config.yaml
n_layer: 11
d_model: 160
n_experts: 256
experts_per_token: 8
d_expert: 32
d_shared_expert: 0
activation: "swiglu"
moe_layers: [1, 2, 3, 4, 5, 6, 7, 8, 9, 10]
router_score: "softmax"
normalize_top_k: true
routed_scale: 2.5
balance_loss: 0.00433
balance_bias: false
init_std_router: 0.0185
lr_router: 0.00125
vocab_size: 4096
norm: "layernorm"
norm_eps: 1e-06
tie_embeddings: true
optimizer: "soap_variant"
lr: 0.0036
beta1: 0.95
beta2: 0.95
grad_clip: 1.0
batch_tokens: [32768, 65536, 131072, 262144]
seq_len: 768
train_tokens: 555900000
steps: 5284
dataset: "wikipedia_en"
Below are experts of layer 2 (counted from 0) of a mixture-of-experts language model. Rows are named router (the router's row for the expert), gate (a neuron's input weights, with its number), up (a neuron's input weights, with its number) and show model dimensions 0-159. Each number is 128 + 24 x the weight over its row's rms, rounded and kept within 0 to 255. Numbers have three digits each.
After each expert's rows: a language model's description of what the expert responds to. This comes from a sample of Wikipedia text that the model never trained on.

# expert 18
router:118097113162148152118106119091108137145132096100090113140119105135118127150161140088083151096102125144166137136121119147154153141175160097137176140145138098105123140141121154129094111164088113081164183086162104109126134115155111124157144144138142139118101163144147119099089119117180140144114129077126138103107165081123119147155105122165138149138113182131112140129081095079143148148134124146120125081126101138123167134095150123098106114173129133134155146130124127142129113137149141
gate0:144132099126123143124150113134137190175138090115137118137133151131115103164147156125135159101149122112126129106090183105148150088117116094174130121148105079151157129117094164091145108087082168135107118122144149146101139142118133128134090159116122138146107135105107148146118130149123145113152097121120089147122128120108097166124134089129114136115165164101122167156110159099129081128122138173141142125184136082095149130124175140132093085124101130120140167164147119120106115114093147
up0:152095155140117154161102127139124099069150087139135153145097107118121122073156105133141142109109159114140130136160118151109103150122142163117161120137094116094124121103164062165076168168127099112110136107121115083107100180148131118120114158152169134144162170130126153140135173109135100126104131113120143145116102115116099156095110144165113125147116097143104124153130116140123186116119110093118128119143123152137105110143148138101155151118119179121151117126165116169173121126113138
What it handles: Table blanks and -ant/-ang pieces. Empty cells, digits and row ends in results or vote tables, plus pieces like ant, ang in Screen Rant, gangsters, dangerous.

# expert 8
router:125093149161101172159166104127150099109115164134160153146159134129081097158128130127122089112103145117102167100148101111106139115114100115152130123128123108162090153132107148120110160147156130123094095097129151135152153161127133116182173139150146107147152120171128109115138132162153122169093159134114132134099099168133180139112096105114122095148111128118168120133121118176105076129125168082131111119145137112155112148146101145102114113148103084122150131102091130104094152119100131
gate3:125104124109114168183153133129116110094160131125176101166128136140111125142136127115161105122113123095131127124128111146153132106104140141109162065135161105157130144137071190140116150133121144120142123122139122120156110147110148074137147148107146104126116081112108165142136093171140092138175127126122118165141160112119160162176134148107087117089132130088114149143117155140104135122142180125120109116067105126169084119138137076093113120128120114125116123118107148135143158089102134
up3:124115118117145101140095146146131126147125124143089190122078123134104144143159126150136116120148142144158138137112112141136118102172159122146063161116135140125140121139137151137110130109128168129154156094134095126113127166140131149126151115152115157159156180154080098106107125105144152108090126125110142171135130129078109092104140104110191089115108125190146122105153123107111091130101101104132155104121130156091139118127140137164143139146120103093146144161124131157105069152142176
What it handles: Name-final suffixes. Final vowel-ending pieces of foreign personal names and Latin taxa, such as Lak-is, Tav-ano, Malch-us, lith-ium.

# expert 54
router:138111128141117082142168142130141106114088178091135103112084188119124126101124165143065153105120143126120145101125118154114153149153148135101138136128122169128150117101047138125150132101119117129123135150099150071118154144176082139106151108153145143125112117096182136140153128165155132103133124106156115166106144123125140166133145078133103138153099130125108128122122112168094141133136149115134113123130123171127121134113139119173133141167118104150152136112153111101119096171150098
gate1:142143160101145113137095124124145173099103120145084114118166145126157161160110130163132120176097128117107129122134159180089145147113079154129157150133114085126146132133105177128129121141103139133137127071160114127132083118116193134118110148108086093139155128166107092147146106158098103104108172145110123100179120132112124113099129134095140121118115088146156134142141135160109113149106181089107177122159140136111136102117112100132105147171112128111110117149142117130136134107129117
up1:128122110164111151107163149145155080113095142113153142105107143158129107145089132177169164134131139145128174105108113158090118119149119113137123155137133134123101083143107095122123167112122152101157155152076120109132103098119119124138105089101144118114175132101161082134112123162152123108111151144131144093117097108127126129123084128099119145156081111156106090129162166131072109120149120178132130101151133152149111102139155166129090158136103147164152124146139101143137128105166152
What it handles: List items after commas. Start of a name or word following a comma or "and" in lists of people or places, such as Shetty, Jamaica, and.

# expert 56
router:095105138154156154147136151121161143131113141134119148155092147136166132108127125129152166107152110147176173090118123117116109113095136141184102108138141125131168118099107124123178123149133135133149096128166122158140086113120116093137080096167148114133133130074106128142104093106132140132096138127123103142173122125091134064140095135092127116086104116156118120093151137153084169149128148166115140128141147144078134117138122147124177144151132144169133113147118103128088112077115139
gate2:092130156132113076125091083158146131132135156119137165098092156128146135121094140100144158128187124136175139092144114124137127120106127132120110110123162120127121126133115135120129082170120082089134116132172127128159108111148110132119097134135155097115137176077110128115121143091137131131144130117109126164150166096080146117145097132136154147111102135139128173118162105140141147156129168129147168124139144152128105158088157113115157141154156083123098108130171126067103140077125155
up2:139150137109127134103157156077095145116112116111123134167159118118139153138139136122094092102097120117096094162107114140144084145157133138134175110117109160121114158143125100168109182079134153131140101088131165142104129130114136118173151126109095123149099072168168137148158082181132079119124145112112123141131147114195125130134125133145126127135141148122135106137101137122149093105126102106104118122156144119136118066149083144110106105122127134109164135094129141139149137169109098
What it handles: Relative and clause openers. Words starting a new clause or sentence, such as which after by or after, it, and, when, while.

# expert 37
router:102130098128132112161114152125101122116111080099145138064111176096105136149140148113134137145102106129144145120152085086142133142064122171115120186141168106142161130149135113099095103147111113106145153099136117100141100118093156119146152118144102101157113169173121120127151138143147099093148098102115144106085126155096128115149102125178125127151158127113115167116101124152132151114160165145152120128160143159109162131115155162128120132127105163121124132140162176147100132122096142
gate0:163127092114159132085127169135130125154149124157177182136135141110155112098163090107156113119142086094135115128143138124106121124138099119136144119155142131098123129095138151175125182203130135110111134133120156140164121139083132110112109111124120123116127127161154129146141085130145086129144126125095095126159101111076113104088148095141128116141123108134119115137145151114137139111161107101135130122148186110100111142151066147139126118134176140095100126108121083149145163171156121
up0:097137152144131125171118140114102129091118132124095107134146120146058127155102149166114096098090169156096153128137126137152161096137144135094140141118121142166122174165122109104116098081130138145122114111152116122130130106156119154137139159151153161163110142117136120135163132148107164129099120130124133122102122133142120144127085168107159108093104143121162139145133116162094132136076188122123125141115099154125156098137166098102110151143081097117166117182130159068126112109133137
What it handles: The word "of". The preposition of after nouns, as in son of, one of, lords of, median income of, plus many, over, most and family words like father.

# expert 20
router:141165117162139140149149125106109155121076100121112122137133091173100119105096142141103165120102147129123171102100134154121117145138123100172137141153153122140157154100140164156118091127140141126127106162106122104140151124138163084097096147137118109137175145085113119128125169113090147136154111077178156091114096156138140150103136155090130141147148062139083159169141125148101126115093142169132125131143160101145131119127139153087137118101092153166116124122110144153154123138124119
gate3:145117117103119133088119131069126130153138092173142137098194120113116153138124103146123149149172171124121117169119137109093076138112113117121173118136140094140156139115109085117123126137172133137152151113151147118126113155137112106079111136111137071152115123118112095126169152122129153119131109082130117149119138128136168110096104131132137142134132140156119135138130078167104165156151097122113145100127154103133126107152096088154140116081157105117132160161148087161160160081139127
up3:089132128163145120159117148130167108110130142100134154170092126187142090106153138116159106115105111116164102125151104121126184110103151165145095109138091130103118134148171170154145124157086092111125161143100125146154109109137148152157128138142107159121124119116177129129088115096137137116147105128129153121127122120101136124155116139127090137117072110127132153111164122137142095111115158113140081125154145149099129156086145173106157125174092171137135091125124123113094119146080143
What it handles: Second piece after S. Word piece right after an initial capital or lowercase S or similar letter, such as S-ales, S-ource, s-aka, S-ita.

# expert 36
router:160166090096179155113125150151146156112097111127104158139137092150160115141126123094134151152088120133113084143163157091115128133144105123122143141150103136109141130163129149069130088133133126074134123131096128073106147147110104150123084155123087176154148111156099133125111171140152138121173113156147111130156149114106104166101096139119146144131132165097121164107118074144117126112117122158105119137140118145114177130101104135081081120115128117112147106168118144137159114144124129
gate2:109127128139135149123113108129139139164107147161116185127149124130136147125132133130170103117160137107125125121158084132122112136154141099137138065125127123123135132113104141096177137097126146095163093114156143133092056113098151182125172123136135153107123138085172148129143138125100125181142139151122149142128110110141082090136087116123107122161153142181133114141121109148099105102164152111116129137127178156118124112143104124132104090135105136175131160108108116082120191119106119
up2:125110152133120122113097116127141151172086158117149124145117125079113149157165095137168097124120159133110080152150157126130158120130095148074117119157119126164111138125185137117119142104103127122083120131138142160121169139112115110115155134089127133154130111090121127101098109141138075127121125118122158170154118166129173126133106150130133130106105128114132145141116147075155115119162126132151164135198103138127142184103164089156078113146114146131106180131140113108125155121159121
What it handles: Pieces after articles. Word or piece following "the" or "an", including re in there, at in theatricalized, and nouns like film, novel, world.

# expert 40
router:115122117099134123125122110126124122123111125185117083119156081161098123130124142086104122134124101100162175110137107113143089168119143107148158127127129104130121149092157140116077109169108121105127131186141126121134090079097090117129139160072113135137135084114162122128138080165108118127121127134138150123153151116148146179153139116178127103138138141106128103125084114106140077130143157115102132152128153106116126098129141126131141145125116177115111142164105168089140131167171161
gate2:144157155166165113124136155114183128096122114132164127111142169084154170136117135112119174086148122170115102149115137112124136118139120125112126089124174128128119152152120083099150150110113097152117134104109110118138147106136151148134122099155107146133122128111100120146159123142119115115096120121105102151107103192090079132107096147096169171088105118104152122113174150148145120141169104105165147143151122186112108166118125106176135110130089118110119086134149107154119139122130119
up2:090128136125170166118113122142107099143109131150136116124111095175108090117138125079135142111133108125160138136142114115168090171128136123124118118089130146131160130121161088158098087153132147165158161147122074138149117108069128087134110094094149177139150121115078120115173119166117106110136096108145139098104128087133131172136119148134148108143136093120104153078117161118124124101144145138108163093123131140118149121130098190118117132147117124117153136154109148149128099169118161
What it handles: Space before numbers. Standalone space tokens, mostly in tables, lists and dates, placed just before a number, as in | 2,365 or June 2020.

# expert 61
router:121105093172151144132133118112121077074119133137159094121112130086151140149140130135052105150088118118134100193126117121123134141153131106113120121143115124159144169074124118160120114132178081124132128136122144093084116159162100103113093138172130142149108113165106090108140127097115147176129154123149145166148164114105153111120119144145113147094145131127155125119090127143163169145112097142145135117086108129120157115132155175131119134177109130132130155093135130123131138146110112
gate0:113154127128128137112099148147136128143120123120143150119123157172089136164101095122094146138114101148148152126078174117143150152125144141154111077120166137151164127115129130103156103109121157144090123124154152147191155117110129125146164152102148143137107158099109146146113155120132135145123121125136124110133122142104126158085129120115159092112090097113155100096129181137159096183104118138086141114091117109168117172135109124136144106147116086074104089140092174159149130097105126
up0:137133133126169118117113129117115134125132106126113121094121125111155100100183173116130136134133127103099138154132127139134147145104090099145161164091083123141133150131111097144102107160119120160103137135093104070109068128117143143128092133145130141134140139131111088120159098111152100121174110126093131123144119125156098135149113121106134146114141138124099171181154106140096166142104152117104166176175113097128123159114158133108117137159201131163145141137168114138097154161155166
What it handles: Sports stats tables. Numbers and spaces in career statistics rows separated by semicolons or pipes, such as apps, goals, league season totals, also census age ranges.

# expert 52
router:127138130165092122116127140162132143117155149163119140146145105133119105113121135150145147127061139167133118140129084124106138149100142149104116149146096123160099146094123095086151132171142120104165154132147078151120117111150132095127120140097131103139189119136116117093131100150085139158150096109117113165105142149075159093100134131119132167110129090162112138102115123139131122163117091085165103097165117099143146122111149104180116139136103173163158140144138122097104134159111154
gate2:097145130117099116139106148127130143129139155152126126128139106123172157114131080136147108159077107122153150145106149128102148118132206126119146166117113127129099079115129146127115134145146139133126094151169091130130152166105109111128184154140137153142138112116139095136125165148119112089142121089166139108145088133098131156126119137117153173106119155094131130096119079141114106133152107121158094097122166191112151119132084104124105129151123123147123112093130089109100158086100079
up2:094086134105155145156110136118112152109073107121119144124121111158109140119113108162120113112142157102142102107125137077173148138134126120105134147099125122112147127132156156106153127118137107119107148109143119071138144097166157130185117169134119108104131145125147117129109091137123142097127123147055175161115163122144159123152131102147097103166113091132071191133144111124146104134161163148096100126161093094126116155126095165148142120152116145138119119157142116123146098149159151
What it handles: Adverb endings, table marks. The ly suffix and other adverb or adjective endings (new-ly, general, later, However), plus pipes, dashes and digits opening table rows.

# expert 45
router:121150161102121129121118112110144168130166137144137126115147118132164106123132134105122083165134140131091101089136090137118108131130145127096088101157141133134118173105124086125135123150151127107133136123085128173091138122134153106146097134128104125101119089159148115107134102113154143160107127163110155144154147163128118127153141099160092127097167174100095127165121158076197123166123119125066132175127127125159087166101145094152125134094136101153167115117112124148116130101142149
gate4:138110154211175110146184169106123130079140156106131108119117135114143143172110164128146135125118118108120136099127160149108147136104119130141099118121148127105121105145131107106103160128094140102125143147122156106125148157125085121104146160136137116132155143094127142139114132155151104157110104162114131112132135111136122091120075137097103125114070111113124150150143127198120096131184145148119139139141157121107123188142112115105079118133120134139088103163082130133109135079113112
up4:123116085145122121139170073144126106101112141113113109154133134145125088083128113130107164139094186108135167167079112144130112107121120130139145177127133087120136152129159145136093113114117181170152103145138102136138125090134161138150103107135118110123136136142159145073160138109112135099156133101140146098117108141086155099132115136116117115152134119132177124106139158106124121116081131183150112141108105090174141105101149178111174142117125136157167140159114116140128125121147094
What it handles: Table separators, odd pieces. Pipe separators in football stats tables, spaces and punctuation in tables and coordinates, and the w in congresswoman.

# expert 30
router:088139086141164107149149127131085160138083095150132140127144100186122112165091114120140154143078141106125155121161164146119153167096142124182153148131076100132143138132114163147115098141098152108082098194126125136130163095096112114132117158135101150146124139101151114147120144093125150125144097079146144124085143133137142177116101103109116125167095108108102136156111120116105140114104134132118118145151162142130163116105151145105124126163138116153148156131092113127144109141111102
gate1:052102110128133120150130148113171110160108122082128142135097108167139108168111115107167122097124109081134149156112144156148104125109094113136148108121125164115120105145114127116153164131098143131131128121112128158142151114131120132125130148111129127160140130126133145098101091116144156087146141095101099107140108061091120161090139140086122126130141117125156161140110130160064092170120143158141149093137152150110156181126150135116159132186140146120115140163115159136139173129118103
up1:095170074125115147097139165113128140169146150149119122137093118105121108148145103135126093153107097119198093155082125120148106120144113140108100119103100122116145146128137088167136138110086152151153105136104120076137134107143146126090095132111124142081109156129110151156124130134094135119146153117126144113170123098130124154104119133133108121117177158105116175112127145147109143120098105159127136110099146142126167107156150189141107103127163069106159100145133140171152127154112131
What it handles: Mid-word lowercase pieces. Lowercase middle pieces after a short capital or consonant start of a name or word, such as ud in Hudson, ank in Yankees, ibrary.

# expert 42
router:128089097113148164153188152159133142150109141125168145100119156147117114084131089081112162119144144143130165143098105118095144171158130140147108119144151147151160091126109122127129124145133108136130156173091110118161146134141118143104092091133137084139157075126145119167161173105095136115134121146136075138136169120111115131076092114116161147104085137089129108106127144144126115168103112149131120126105148126138149108105132116170147141105154102154118133139124152147116100150120077
gate3:120092125132141137120126128102128150138083100136126125165138066158175115138094180160096132156108119150143111114140119112116098137083134121126135122115158073198134135154139142101193189138162142145139079094154130129145112137131161147119154100138162118132145132117083178151126117141114155154135120136113125104089125165154057157107113106108128105141146109152092112145109140125118166166148106131125130161129134110097148123108116107111107131106108131133135142129129136107126107088135126
up3:115135132118092103125105162150183111085155141146092127161134119138140188158160120156154149148124130127145113119109154163119133083091105118117113153139128106171147154143095137117142082146138169120116151111124139176118145122158159073147094134127090163096078134151110103123090095149150162105116137110111151129149120144126136098077153132133097092106126123142127128128119111157116123116164141116152111103121131166124139144159123146157113150100102083134132102128114082087142174141111104
What it handles: Names and months after prepositions. Word-start of proper names and months following in, of, the, such as May, March, Boston, Peter, Los.

# expert 32
router:143090144144114135139135079126126095155128129102140105169109112112092122135113108095123126135143106143145123156117124184116110073143118156113162100113136105145148132144147165151156165156137184104146128108120124149125167148089104128136096116063122120144166128116113179130106169131120090132060124097105165116135125159147117111111085153123162127142086126119169100145147187133147121120155096129123142088135153114154120137154131134147124137140111160100116091148135084121115108136108141
gate2:124138113121145116147107168134140097090172128075156098158150084103109154110135157144109108063162104139133100189128136160124115108124125114123132108139173055116123112147111116134135170153161148157117106096162159142143151114117129103130158146146162074111087104117131109122112106142116116137129114152089098138162168124141116106157102105113120150130131130119117137135070131146108087132164103101129174146130125116148123147117118154177155144122114129120113122109164118109160145130109133
up2:127159119082117129092181154157083114146144093117105122151176091137114135133086117130094131133077114123171128193149133151123113119115090144130127150110109105099113106142110135117144104161110160145129121178143134127128143121127128108161157146113150127138167172137146148118148107141104099129113114111153139130104117138151117100118111091196102112170150113143139098164110157115120132081083086147139138099125130157112096123134122128153179104128090107142112148161118157108134142160102114
What it handles: Digits and beaut-. Digits inside years and numbers in tables and dates, ordinal th, and the piece aut in beautiful.

# expert 13
router:150131070130112153133141095154165136140142136108174101172096123112136126107112129154080123137138126155118153124122080144120133126131169166106115110125136098110126134124140139115121128097137128118171111127108135145131124168123142126144107076147181109163153174133123162114111113166154086097140120146148150149161158115106133111151182150143107090124155103155141100133112124097154110103095106159110153137081144110117157101146105145109118079100155100142132139124118175167091088123115157
gate0:186166096130109144103121154157107110106136113132128132114092106160121130184093109142112134067132077126132115092114141145155111096131135124122115154119148140160127143142153116135132123114147135140099122112130122100160128123127073117130146160138114102140119095151193106116142086094140124131137102134162153173127121179166080167129114125108149097108156130137119121150172120102130177126116121141153129128122113098100122143147106117134085177147110123131083111150156146109112159077157151
up0:145137095162135134112118134157142083132164143117117132120079105143127162151111104136130155053163142135141157122092119163130129096134133143120101086165138146147158153075125155156138112107111123135112105125123158105155129129132103145121126118126140144123121064162192141129178091082140120130116135117155097146141146173138138147128160134150122084101145124155139120114113101091156145144109150137138138115132134105124104133145069145093125146100144126092104101132137190096125155121141161
What it handles: Section heading starts. First tokens after headings or table breaks: the start of a heading word like Death, History, See also, Early life, or a sentence start such as The, In.

# expert 6
router:173157100125123106128121192090103144135109085147145154130101129104132124107162079122083170134123166176097164154148140107130137141150120095159137156147141120128146146110114114140150115124136170155129161140124157131161133151126115117132129145151126149132096083139101104128142156105118128103087148141158092147103134147128105119071137136099148147132110125152147096121117123142078118110109112121133139124122113150143115159103134115109094136128128096076108113168137140119166162090150047
gate1:133128092124085162148138132131146109108145137133106137097122090160197118120111153118134136123096112133167085137170135096129121144177136143116117106091160130172117154140113114129108089172139121098118179113122080136099136137113151152138103086136100112093122133139128148169176111115118093110159100159117114120120160157160150105128114132170132140108113158097152106135174094113133146118128125117099146156178157088122140129104114098170123132107143135111143116118111086144098106105096110
up1:134079120128143093142143133129114190160119141136125144124119107139105107125129149090137113125152146107148107118163098127161118115127153136143114153143054159112127128116167131106112080114106133195136105123117095131128122136118118140126139115151083111134131127092119139172152151134127115167163115099143090086140121139139172160135152137096160061069141141105101117140149153123123159093115150163105122113097128138104172138134102101096138112158178120149112159115096128156115145128117110
What it handles: Institution and region nouns. Nouns naming political bodies, places or organizations after "the" or a modifier, such as United States, Division, government, region.

# expert 1
router:168146105128163126138104123120141150137141098154147156128121115103143138141169123128110118100159133115138138144137093104170112144151122106116123146162104141119103159101095163140134132161123115092148135112176109120104076153112108154126152147156124126119108154149116103117123102098188078102120145161140151154143098176131106136117132097163149114115117132164106110098170132128087108105075157128087162115133145137152102154089133134153109118144068141099134189102113119150144128089153140
gate0:140109100138110133133103180149149097116135117148121119123149110174106146158115084113145109104135109134154110136145105151137079163091141162140112119143129154149161143084150126108131112137144187095130107117101121121081133091135128129135159132145150131128114169093192103130122115099160131143138087115159124128175100137104094164086110141108102080130130132124120119094120140127162129164150138127075152125127157102103080106104104154139138128131091155116176114124108132167148145154129163
up0:147161117144131120144155152173121143100124137141120113124089094154133093106104081107133145171138127163142149155080138120144128129084127159199082121143138176135164091120153129127106129108133115113152156124095126106107121150175124112107128126150120123131121137089149197121139147125107136121163156134125130151141135117124078128121142121127162122122109143154079089160055065122133127138114119125105128084118126116104146131132108155103093129115125159093134149131122120146173131136095129
What it handles: Place-name suffixes. Final pieces of place and administrative names, such as County, District, -shire, -ia in Prussia, Jamaica, neighbourhood, constituency.

# expert 2
router:074163102100141121100166100161103129125119101154121138152144130160147157153141127147160107114138137144097123135121127145137111128108119105124168130093108122136085145134130109109170163165107111092145118113079094096118156128100113131109116114110077108116134106141101123094158086090166145135117133101109145101109137100106126131169116146143121122136139176172140165161080136116165142145125132154108072148123119131118155160093169118156116135168119182151140168105121155146095130147136136
gate1:117124179146085133110121152131103108128152108161131110143130108143115149107156129162163114128120150146129104122122189151152113118111118123121140122130133103118124128149129132113146147148106150114068136158139079114135182120080118107174121174143120095144121119110119172158136081152122076098081113129091093116117099106100097124107116121131119123115123132114127112137119113147125117170144130157159092118140163099125090190121141114152132151115122131101125195128180128103126162133170096
up1:095124126171150164084120096106159118106143142158087122079145124113139151085149114091119134119134109118161146105163120111125112107132149138099121108105131152124089147123177108122146158131121167105111160108112131140116142120137123111111074119136157135159143120175157073120169140132109126127093131149089133129138124128156143116137071177123175117105133116161156128106136122108115111124176098152137149131143107105137135101148091089132117159147165159112124135124137144096117186120190132
What it handles: Mid-word vowel syllables. Word-internal pieces after a short consonant onset, such as cl-in-ical, cl-os-ely, overd-ose, also table separators and digits.

# expert 9
router:127121108137095154117122151144120082102134117125082104167135131124174083149154089158136117114080163119110113119091152124129108101099154118167169133119130115141122110123134089130106115162127110137162112162103114138153127141092154137116111153084131128177176128141137096135138147135132140175140132145139098087108121121114107107146157155137120136116079127124118109122064154153085102144114129146158114160134126144136139135110131144139109118154088168118159156116114093124117119071118053
gate3:147105127075118105089069131101115097144082116110131136164093171123130135142182117115156135156150152119118113163159142134150112148118114177107137164150118131112143089158146122132139164133142131145128119115166125110135100142109115128162123116135162060108121148081122127122075089131122129143145176120082079131139143108131104117117142099135103166148176142106095153165140155125095120120122155144156126137104099137144109113126119142135150119121133094070142138131145130144129089090143106
up3:110144121161127125154204112175145175142155145122155101109155108112144101137094138146081139119110105134097137075100124090127107146156151105176134099109133122153160167104114151120141101110134108126126115166100152148130145107142166129097140119118082145133125108147116136103168174119100111124112082158153147147110109132144087160106112104090184104126094115119133143124103123133133154128131092128086096125152158127150124145133154103128115130107140166141091155144122112086109135153144154
What it handles: Determiners after prepositions. Determiners and possessives after prepositions like of, in and for, such as the, its, their and own, plus adjectives like popular, various.

# expert 26
router:141122111136158126140143161137127092130145151168119118145133137127080142116125145151139136114128142120152077099115121154116121114118128102148138132142139119130095103136167154142122124104139105117173106148116144111161079123134144119112150074142117136095088155101121067143131117113104165160162120113148155084136103142107143154150148167115094077122163161174150139151084147098164097115131118134073143147146154093085122102127109090120136113082145094117152149147172149126117105172127152
gate1:141106140143125141102132122093140099138117136159129136124146112110124153091107139092136115146084100127171147144084144172084142139103081081141111065127190147161126151122109132091108125170125108127110121096110129150114105129140181194144120138127162157141115165111159147113129120134095164129143140131150151087116127149132119096135108138100081090120138135139125125142114116118114122118089092092134133165102166062133109107156126121152101118133128127131116137142140125181123116148162116
up1:114161087140150134162123144136150145121110132132115070113124120137126139124117104213150124168136101150104151125142115094124139132111131134075165135150096165121132147126129118137113121154110168148121119164163111126160152124107125063126144126131113115131093116149061111118166120079115083124150106099127118134189164103124152153097126138150147132105105101115134150092173125128119152115109189154105109142151133148123144118126139145144118115148123155115125108117091121105112106128084167
What it handles: Infobox field labels. Labels and values in infobox or list entries such as Released:, Density:, Species:, Born, Died, plus table spaces and by.

# expert 21
router:171154151106117120152110185078150142127155118165137130142107159106162113090161087155102139116118138151121096154130120120093109122138144119148152157130123086098130118174119159138143109126121130115147130143102192106159096140110105082149116109118120149135118097163093101139119166103094133113097130121161119124120094163160084065123139137102167132119146134178169107133154131141090147130106111120143153155102136106131123094136122130113126135129144154113087131144142154116153156074139119
gate0:126137091146087140104185138137081099110125123136102105170130116188127131078124155111128140162157123158111133111143187136135141130114134128114079153091173108117121122066137146143149138116125168121112113129167126140129143145112180126135147078143128135108171139113136155133145121107127137130156137077068143114123114112139113128113086115117105110118111148084164170148174135094144146129143110152119091138099149080119102130129129124104145154147180143162120129135111131138114139142119139
up0:117116164133106142138088113165134100164125143090115112103129167100150130167086174147191089120184131116175123125117137094165103133115137150117134111113092116138144159146103076151125114120087103136102134124133150127121138086164157129168151155120135121140119136130124170096137136133126102130116123162108093126117133140091190140120152104097119151085097123124132121143108098178142129151125168101144112137161135176146100123169140121105119093098097123084111132134110141131122122133139148
What it handles: Common nouns after articles. Common head nouns right after the or a, especially census and media terms: household, age, album, station, population, show.

# expert 0
router:123147113113159104106112128117169111140143109137130110133108156117128167127173138144150122087101165107119070113129114153133135125122141113105152097159119095156110195141083126102128104148164119100127146166179113125138103141124120109148189150142112128101138148091140072148142084167169136148146117078072134150091143119125146115101119098148097119102133173122120136131112093133156142117139160118124133091116149124129116151105104141085125154185145140143155133114114103113141150145122139
gate0:190095151139139120146128174140141109159114160107113101133134092182159150149134127100162127126110091134103111146105148105133082133140163125143151125118103151149175130117111144152129110117187105122129120114121106123102090160102120109141187137145104125158123148135167109138124130158118129156145142109153155175149145078158102104092106135075152114107172114132145152151113155133109156133098164136111102158124115156099105084111125155141147121086117110105142126089134143151134091110121113
up0:152133131156136118131114133106161114182132160156146118127130070117153123117099111149110139088099122107135113152159113156108065117128188145076102110115143123122123154154135091107148096150149116083148123136159109115135128144108103140161162134109147144131129127122152118100160170176104136133130117117114161147149134107136165075109112169109140106132115116089137127124121141142094097137123169122098152123112152175081106152134081165133086134144112165119152101112131130140119143126081155
What it handles: Verb and adjective suffixes. Word-final suffix pieces completing verbs and adjectives, such as -ated, -ed, -ing, -ity in decompensated, dispensed, requiring; also stray digits.

# expert 14
router:112090102118140080139128083103154098102129106132135138128114130128118164124100168140128153125122153123149126118100108115110153141125147149159116084149135131156163114076103163123140162124126089166158156105142132147125091128177147123102109115129175150104128175140135132156109070143128157123130119117105096090147123168130147103156148135075084167139153114141102156114131114131089138116164179139128100140131138163099140144159115144122154145161114129159124108149118135115094111066103103
gate2:123123138142080075112111111107105122134118115093140161120136152120081142095133148152128120145105156106106141164120148161134146144078117132130165104117147131172145096133092185157127135150167103170109132147147133109131110134107177127172131130136120160115156111159084175116106124165132121097101114116132121125124113092134147129083124134115137140155153145136129118144144140136121119129071149096139147107110146157126148099105100105074139158183176152079149144140167125111121102098137122
up2:122103084122114114121160130130139114119077128103138146137108138097113163058116139142149123178110158125163148156147136145089148119087115141158121127128081134174124098122106151125112134158157115167114130173135143126166110163115155161166111107108141142145150156183108156146105124137160113132107115115141114112124089098091131116108120169136103128150145145140123101113124166133101117123093155152111087111113136169126162115094093135098150129162147148109191127111126141163123097106142107
What it handles: Clause connectors after verbs. Function words opening a clause after a comma or reporting verb, such as that in confirms that, which, they, both.

# expert 49
router:109148148130163153134126141094154102125113144136140079129133161111118140110141153142135082098131097107078128166157127156146141141167141146132124099148136121160103157154154130161111116167165127131123110135146144111157116142102135098126137090103116124147117115079102142088133146130124116111128129117116162165084132132151152122114108128136105175108137080158158108124120197157135159131085117141151131096163154167127139113102126094083147140121099109141117123102107075122083084161085133
gate0:091095152082138150139148176154122127129121113145103142114144103147142125145113091125132147172140147163123127117127126129133086096088124116119151185117093090128169097111109109141149110136140153076129122148148136108159124145128160097125156136098148183147125103141160097146141174117075128136115093113158132154136147095116167122102099162128164117120126176161126125058119092151105098135151115138159163154134138109106121142141115150115101096137126128080117113110163159109117114120131130
up0:116127161095134127138142181144151134129112141127089117153093124111189119164090135122123120147150089122103141114165124144117085101119105136119129180139166097124138085125122127132124156111169171100162104096157139112136118144146153101113148123106127141166120122161163140132123144149103130151145113126130128154131117068105145101147145150130108144123133154116149092132140154142110072145131090130166138180123140140086114100141176119100108097133150151087105118119149128101070145107118077
What it handles: Measurement numbers. Digits in numbers with units, dates and statistics, such as km², 1,875, the at in "died at the age of", degree signs.

# expert 24
router:148112118137149086126119172163126145144148180098134101112126132121112139107129153124150120090133124127110137136130152129123135115133110160145168118095117134112134079119100093126119098092112174167087156175141147129156176114120120136104098103152154140112123104118175089192157157140127102119133135125098076118145121118100139175098123110130119098102133088063118119128159152119124124124104125142150083138088144087169122154153140136101111145132169106133145153131105170132099130144146114
gate2:143168153126107104100094131097163159171095141159150113128118110124147163128119121145125121145067141178133114140170126127125130123136134125116115131105154115132160123155135144196137165131145123123099096122177123148154162083140129078140152139102107167083131162116095145101141118114170088126103163104107095115131078133136174089140118168110110097104153114138098128137127130140108126080094155117111128140118139151126149129123082131115139127162138125100109113115130108102154124136181154
up2:159161120137087126167154100124145102170156135151126159116141124100114118144145118176109138093166081112155084134120132167110140139138125120120132117153171145130122140129107158074122164125127083097147109170125141100127126120114159159136124138133104084129128174109119118131138070108148116130093107125126127139106110155100126151112144103129117164132093151145142084146143097148171106118116133087129117150146192142114094151137102087136146102144115121120122115112136072107122181169114104
What it handles: Sentence-initial capitals. First capital letter or piece opening a sentence or paragraph, often a surname or pronoun, such as M in Mphande, He, Meanwhile.

# expert 17
router:174158121154123126127105108105140145132100167132114122173151155103155113092122142151127107113161132117165152103153102111094131105156117119118085136117085160112178117152155129107095147157163138145131149112144092131114138124165138118115112161167161117127146171118121111080153098100138111102128100185102134149115153133147104138119114110140144110163117139136082116121131081132173106144141132140159086156134118132099101115121117161169111105093110111073107112129140096151121087145136170
gate0:150090106103158164121176140109155126092145136140118149144140130088151101120141133123081106084147141192104138143165118131137138125156124122180109097098135160133107157150095130140177147107152107155126118155124122149096113173123141147149107160176130130135126106115127076108137137140136064137117129164132129127085165104164107143155129127101113099133127141112109104133113128093132099124127122124152186129151161103103097134138076089143111115113104120156122103170135097133118123092111134
up0:143144135149138163089100187126146099091113175137109105130163118135157128118139105155110104149121123123123083147118136133126133149146068139123104144161155136160137116134167086085121141132119139118136115127109166119125110171119120132095116117150089114156195115146116142107093111093170125137116141161109152120100130133122185128118132121101125132131156116139132102119115093123142096096114085109164153138129122124087165160104151119113118094197104132130118110109145144166125124146167075
What it handles: Place-name, date fragments. Middle and end pieces of place and person names (Tenn-esse-e, Turk-ey, Eliz-abeth) and digits inside dates and figures in lists.